config.toml
num_hidden_layers = 10
n_experts = 80
hidden_act = "relu"
vocab_size = 32768
rope_fraction = 0.5
qk_norm = false
init_std_qkv = 0.0255
init_std_up = 0.0255
max_grad_norm = 2.0
warmup_steps = 388
schedule = "wsd"
batch_tokens = 65536
train_tokens = 555600000
Below are experts of layer 4 (counted from 0) of a mixture-of-experts language model. Rows are named router (the router's row for the expert), down (a neuron's output weights, with its number) and show model dimensions 144-191. Each number is 128 + 24 x the weight over its row's rms, rounded and kept within 0 to 255. Numbers have three digits each.
Before each expert's rows: a language model's description of what the expert responds to. This comes from a sample of Wikipedia text that the model never trained on.

# expert 32
Numerals and digit pieces in statistics, measurements, dates and coordinates, such as 1970, 146 lb, $26,609, UTC, million.
router:093129114101078158141156116134105109068128119132138118096148115131175139147066141103137109144121155121155147158162150177166131136156146138091159
down0:109114119138119143119126126149173131087107150144145150153118131137135110124174133133128097149092126091107147110157166158143112149139102124110096
down1:110120127080156117164125099154112138074148147140125140134102107109060102135125135150131124148167131144129169135106093123158115153117179157121132
down2:151138144141134117186142169101141125137105128148126143122159088139095115127125136098144156111151142128115118103124102126106108130095169104140125
down3:125105077161139138100153149151130131108156147100113114127102107148134110136099162139129128134138135131123110187134119142144154137137153103081167
down4:154129103135120146121134128107144116136120132141135119150095136123108139135140157108086151124138128157125125089140118139087117120139074095128084
down5:104129127113149135111161107094109103107116137119142144110126148131119125164158107137108068134109131115130108135145115119105117154148112103119142
down6:147133113073136099097119106128129132100128154088123099107130137174139129119109120115111097121138104131111172073132136144105110136117119111148115
down7:118096144127095178152090139148125123086147137104117101099143102155134136131168133136161115123118111136151130159121121115126130090110146150109136
down8:104107145126175133120130111145114144107143114079102157114149130176171128147106128142105093193118136103125134154124153131152107124159139147131110
down9:154127136129153115130130152125101149138151113116143141156116102156087106146125128095159110128181114140146146163159123110164089102149121108133100
down10:119153084134151123144132124130133102178167113122133118090180135129126126123135142117140138115112114138153103165121123141117159094136094124147143
down11:117104115139129122120134119150147122140106145125097125166129102142126153102080117093093136208156084159108129115142169124145131119127134104135101
down12:112128156136117130195115110123130142143159162114150132136182087122137140136143138110141148140059168126128139189125111135099160116169129137123124
down13:127103112098139139136146094075108162137134094150149144099135121156126126133154133160116149119150151142111184154135090109123172114175178128117109
down14:124113109112117166148128106148086150124150121169087147131102133141151108162133184134149134136146160107092071119176123140111106154145159137113139
down15:145126107151140138129137113125160102202173127160116123077123118151115139158138141129147121121120132116156100093137133088106106103129139098168119
down16:119172106123141091120109102105103147176147157112150154144142139119097113137204131120103150095099144143152143143109096116120134079148116115146127
down17:132138165170114155151113136164184120112117128167165076151113147124123111137123120135129129151147098107157153150110115123109088175134141086111131
down18:118150130114133119124138118110166138156136093168137145165149144115095102138160097088113154102127134139132177157110127122110144096140174120187179

# expert 24
Word-final pieces of non-English names, places and species, such as -ski, -ová, -abad, -burg, -ensis, -ić, al-.
router:155119108120070134144129097142112112124122118141118112139117129091138101171116152095130114141129182134105146138170149159127127127068139098125118
down0:123162136102072183158165140142086140118117124119116109184138136192099146095127143107103170111168121105163139152144059096114122096123116109160148
down1:156137135091098125153137157143087145113139144099163115166181103142121096092133144149137156161157106121088174105137115124143116140154122111116084
down2:132077136155104136123090149137114134164167135095149117130118120126172133069087154123089162136161120134109106122109108150120102147128098142173126
down3:123142112152143137170152175130120123136097129124174102142170073150115114132166104132136183145144186133089106142137100100132132130178146116090127
down4:159087144153086150171140165122125150107092152125106149139176103116161145150164159100176155151101127124128112156133136162120175130150118135179114
down5:102131112141148144115107140098094146163157124138073086153155124097118112118112156101129157162140110084118108105113095111140130100141100117125108
down6:121084145119157136120108139135121154103131141113111140156098114141110156085111146130136138121137154134141078131082156169119105163114089133149143
down7:129120140099021175143150108084130166100083159165132125137113157133113108127146153114108126132126105136157101096139124135107143154108139134064114
down8:096127126142125101135167107115162112112078091173152127115130184092134139123132144089159127145138093123130106124125125141085121097140160140093135
down9:143172134131104125115152165154109139099121159105140139151066090068107168146149107107131101121147124125140157164146167104112097123120151097098150
down10:166142143107098133145121167109123098190146148135125076171141116117070129104139168120129145160143123151117163130112101107157144155148118122123102
down11:123156127144125132188156159141069103149123147123165111116141099126130109115145111112141108117134109136102102141098145130094117092167096113116178
down12:159122105158129135153084146114118139086132116080173137087143107146111109180200151104133090127114116112142125143101107151160118092115120125112113
down13:141152100145101124168141141145102119131146132138172146119155110130093165098141082085116143143103142101119118135113098144089154092108124121149116
down14:166143096141133153103121113101132174144067147127094136112185132105090109138110119126116117122157096135143154069142136171095170164108112157124117
down15:086133180090116155111138113140133160105093133137157124181118170132158139130095117136132132193148103157100166105125173150136110151096089152095136
down16:134143126149129139134127121123164124160071166136116125106106133134118091145150170105122131099118124152140102086140119163120098152117155149084115
down17:135090132112084152130091129083132147138124107103080127059122127126128141106098156159132159126145117109108158141157090099154135124118091161160115
down18:144116118111115130149139114135101136102138155128137193127110143171141071116140098133075089139099167128119164096141117139142124122172175156117115

# expert 3
Numbers, percentages and closing brackets inside table cells, such as vote counts, race times and dates, plus table header words like Candidate, Votes.
router:112141125116135118157140120136055133089180109118079108129121144113107094203070142145148106171131113077124116146198181168140152112132151155091128
down0:147099140138086104118142145087103132103120119129104081073122107139194163152072119134149131143134122118113102132130146149163119143155149102142148
down1:102131098123160180084131161151096145126099118142134096120131137097145128147109120100108147130151108112149112143108113130112178142095129123092132
down2:164099133149147137158142114148144107176135111139148145106115110123131161115113085154088130083084148108137101133131133134119137136155142137144159
down3:134130136147144128116097112120122148139108170132118126113101128104104137128092155098113154147154136134153123113144131168105137062145116109122173
down4:158163160170114155164127130114134153116091145131114113137104069128106112068143176129126180161079156133124158139091123120102128114138130107118159
down5:117125131140149104163131082136139117168162139112137152107115104115117120113119135144127143113167145141091087105097086109137146143138139104136158
down6:149145146128136150069135113140132116161144125185114158141149111141095126141172138129070094105131148126110099158119150131123115125083105087151161
down7:129166157123157156081123130090076130138151100102105132096148110123175134157145111095154140129145100080127126139129138155138146135117101134143099
down8:122164093088174150121111130107122157088109139131107110093129161136128121099082135150158136117148102106140175104126139158113107125140088176113148
down9:165135074136124140129144089147115138148127095151112103179145128100131152116125121132093123120091116129109135159148113132107107093108159156128135
down10:144148155170145134101133061152124139139142123100098123127137152119120141098111164137144149141111151135112162169110134131154143121121155144116143
down11:117115109129125115172126129097136137134121151130122144111126138117113123125116109111165208125131130122088108134106130179119090096142165093120152
down12:136097134076143188140141098130123106120120105155093110140123156102149127149145122090124066094174168116102183109113122151126171149129140144138116
down13:150161154144141073120099120107089131137127130139152102133125126120149129138088138152134110123129113147161114148131120135118138099136166146141121
down14:152128174149105089171150114104121145157172144162133129121105105146160135152133113164097173150100138106165103176149098148098116093157136131161112
down15:168133148109156123129117108144152131135123166108142127117125129081127122134179137133159080103144134115118171102115138098132152138107103161108121
down16:147102134143097133140125119156143147105089130132155125124099123141098170106122154103126153156107166149166126131111065142134119099146145111142126
down17:103135132149151101153097139131120099143129120124166124145096094115101075088117151142133119128176103155137154124110115090175124139061098127173101
down18:084146106144138129138151120103144128126125149084104110130138129115146124132145154116149134135182141091128157129156108125157123110141182182172101

# expert 11
Numbers, signs and short codes inside table cells of election, sports and statistics tables, such as 1, n/a, %, −, Pts.
router:124117129119108123182149136139048108119196140104114090099157159151146091178083113146148122156148145117136112166181155146127149107116124125088130
down0:139150103156157132121112136145123159105111094153091119107156142106084159115160143116141103132114144125152145116092108103155103135149149096122106
down1:129141121108107092079186144147130120117075146138130140136145127174073163105145131086095138109126067142112150123118133101166100087112123086138149
down2:138127111129169088126167115141119147117093063147142119153155116135108101138137126078133110120098132116139142154137120106165141148121121152155123
down3:088134119147139139124098072134167122162123089153138109111152126097115123147122121102146101142123116115174147095117092109158100119109159123148168
down4:128093124113116146128133091106142111122135156128154097132113117133121080133144136127170134149106121141106116127134123140105131139102122103093125
down5:075143136118065140115110128166123131165107101106129121129157150120140140123151171148131107141136173107143120112129114138143153115092114111146170
down6:115143132164109127072133122130134144139125123166110152184132122121090120110119074096110155118145136100147130145134114111128117115092094084174130
down7:133121113106104129133141085144112083156134099134100144091119061109131102135078185196158098151164134112114133119140122145135078161138136114138085
down8:081152108102115111113126108093110097141126133137092146132201166133144111137102153086123114156148172147145110108146168153143148101160115147113155
down9:175119191139125125130103143150148097134130086114125139102134120150170137150113151138147149106164133100089126133144136139096100142151095125133100
down10:133082178125139132140143113146135142101117079125123117075075096132119186111089180115140150150157158126155147154152090133146109158135158133131121
down11:113137098124118082105110050128117172152115152092112111128132097088129115102143157138151096123119166115128107081126116165142141127101122107096146
down12:123105146145126110122146120137141125141119125123124148163117108098118104126134148183093135123140158170131148101131137119146146143097130133109173
down13:100138116117080133135103130129123082141126168128108122080136151125136128153097138115151118153155158150140105128146155129135121122162078111112165
down14:096139089090174155143122129130159118127120138147174132121086132107101091113113135081144137114114137164127134169108141168122149188111139176129133
down15:135100128120096098097081095132125148162131130131165121103081096122154150080125147122139120150155164154141119096131146131122142127123141106119157
down16:167136140148138146113122106156114090152126169141118115113120130111135137091084154159106111151080138136149146112136134142170152105162138098104144
down17:131100170127161132121144144107148119147135162115142104086177118133110132123129128145145121115090135163141112137121069120143089134135097106138102
down18:118102114091058165153117089140130129132109148125140147106125107144142151147156130139142142122131187104137113089126108132083076118086121083126173

# expert 17
Word pieces finishing non-English personal and place names, often vowel endings, such as Sur-inder, Thak-ur, Jo-chi, Sub-aru.
router:173130114111118130136121142114094113123160110116120124107127139074132119148116147112138104155128143129128132119198151110135143119111123144112158
down0:124128102154127118140130098128106143106133141136136119101130153124135096096153092174151145125158134150111097132120113135168093145104122119165093
down1:166119120134135130126139162158120169111124144151140109128129138130119129170105136145138168114118108118144089148157166115134125065141156094112127
down2:142093088128168142156139103163092093125131114122113156126095132118117101128135113137161121136117169161163101128123154149148154116173128102127148
down3:144158144099169155145118140117139141136124073097120108115135143138149130111124129071152119163150135106121132098098103117113129155161132152106120
down4:162130123129162148158139143088102126113128084106156086128113123101127169128113117123128128100144146135126130139081145104166164131115102108121115
down5:167129131097090133176132157090097097179125111133128146156121134163119087176134090121172133140147111125156141108155124091110145116154183125109141
down6:143134116088142146194120128140150151146139096125129082095135108122093143135099103111149160097156149099143146113096124099124121112174125103158099
down7:120144127107128136154128139161141115158146104104134182107085113108118122146113182120123127089095137129153115125126132153141105146138123147135102
down8:107162121140131119124098108139093145112128171135151064074088127105153146094055140124103129150151109131145093135115222145142145124113133096119132
down9:145096184100131118138133171127141138097094161137118134151134093123141142147123178143096148108148090138115150172094151167121151141164128139121157
down10:153118173127135157154109089161139168128095093116074139102137090147111137087124088134149155138151117149078138142125110119095105145141109114109110
down11:161120081132147130075101128152117122138087131097175193105112127109114103111102108083086132117100045112112122157118109151125117148109120129132087
down12:128096146099120147107105169094124133139109114100128146132186126086147159152124148131115123160151086107112114139133114102094123130113162196151121
down13:092186169170097145126148119130135088093125102143113135126138107087092151114160095146121159132114101128126113101134126121184146119132106124101149
down14:065115104158114120127095140120186073133157104157139121121115151117161138153083149096134127075087103138130103118169107105085129113106139146135161
down15:123138159143147131116154116122120106106117118132142095120150131115113097129108105099141105142130101150161167125112117113183126104159118105111087
down16:093143155131118141097095149132132141105182107104143128157134131126125141137110117121141101111111156159124121135144168133111175112124119108120119
down17:143117120151169080136133131105104206117094137106123130087093161150079100140151121112143136143166132099124090121138135094169098131136152124104118
down18:125156131109140098132145085121087167112084101144142113145107092155156134156106149097102103130164114118146118117111101110157107088112123180105128

# expert 29
Mostly the conjunction and (also or, &) joining nouns or verbs, plus words inside section headings like Early, Biography, Reception.
router:149145093108155087125142146104073112096191116143119078153114146148132137205115143127136078146151101116112131149153146144145140154122129118113130
down0:115105088146134121148097129133117102102124120142129128140160118093122120139126173103127171115122192116141132147141136105109154183135137101131139
down1:166137115106130151138126128134126101182124104108125121118113132118161150111126115155107121120093134121114141076086155132134122172140128101106146
down2:105117122145137127147125145090095146093119143118098124119118150110134105099128103136141115146110124137121114114151171147143110124095126112142113
down3:153122172130129105184112131127115162136140105128112139142144150152139124168125104125137126071100139080137150138150117098106104114158147140064174
down4:103122155161115100164138146089105081116117113117129114135105151146151126144095160109085148178068159136142150138115144095154119121126133163120148
down5:153144150104129158137099154160105142136127154099138170154142128121106143121122137149124160160082126175116118156128133140136151179118117127094091
down6:136112098114097121115168147130108119142125115144115166136119108060189164103105142146110129161098103133132118118139139160124123097135086082138135
down7:119123148126106130173114174189093136104117112144105129155146166112125144131098143083130122143159163138104125134149155106142142149124146122137121
down8:126142080149158150088139129075122160139115128115143139183178144092169141087121147131138155135094153112119087124100112152100077133104120146126103
down9:162141134152112127142149108101111133156131120150116142121108119105112152080106123160135127140155070112110168145099128115129073085112087136132143
down10:097148114153159144138143112109131137115144116144113167148145136098074102081146156110114132144134101125106157118087158164120117109151084121142128
down11:134132131198139127100132118127136131123127124096140106089136148129107186132123123139094101144117114155099137142162102134162128159187106134114159
down12:099116133149138095158151123131151157156115157156141148152124133123136110089124079101123100121115137141128196088111173109161121127111094148133142
down13:111127084122108114144149141087117167153126093136119152102171115103090131106122131137176120102091136089136150115092125122117141150171102122137124
down14:144153121118103129184106138105079153118118163132059122110050154120148137140144092145133103131147124102148133141126106149089115136131077110151122
down15:139126081115155126154101113116118130124136149088137153119132093114109073169156156112111113104113129132110148144115168133129131131102129131148122
down16:125112158114101143145136124102149120162154174099123124112139104071176128115131076154098148104112167143108119096148128135112087142194098112138127
down17:112071144085139132128132101141094122134115152144132171083174115146085087141099074140096076102128131146092111141138136126113174145110122109124172
down18:115137147144137141132133141135091130094141110194117109135145155092139127104137148117145130140128107129094174124122076126192147124124140127151089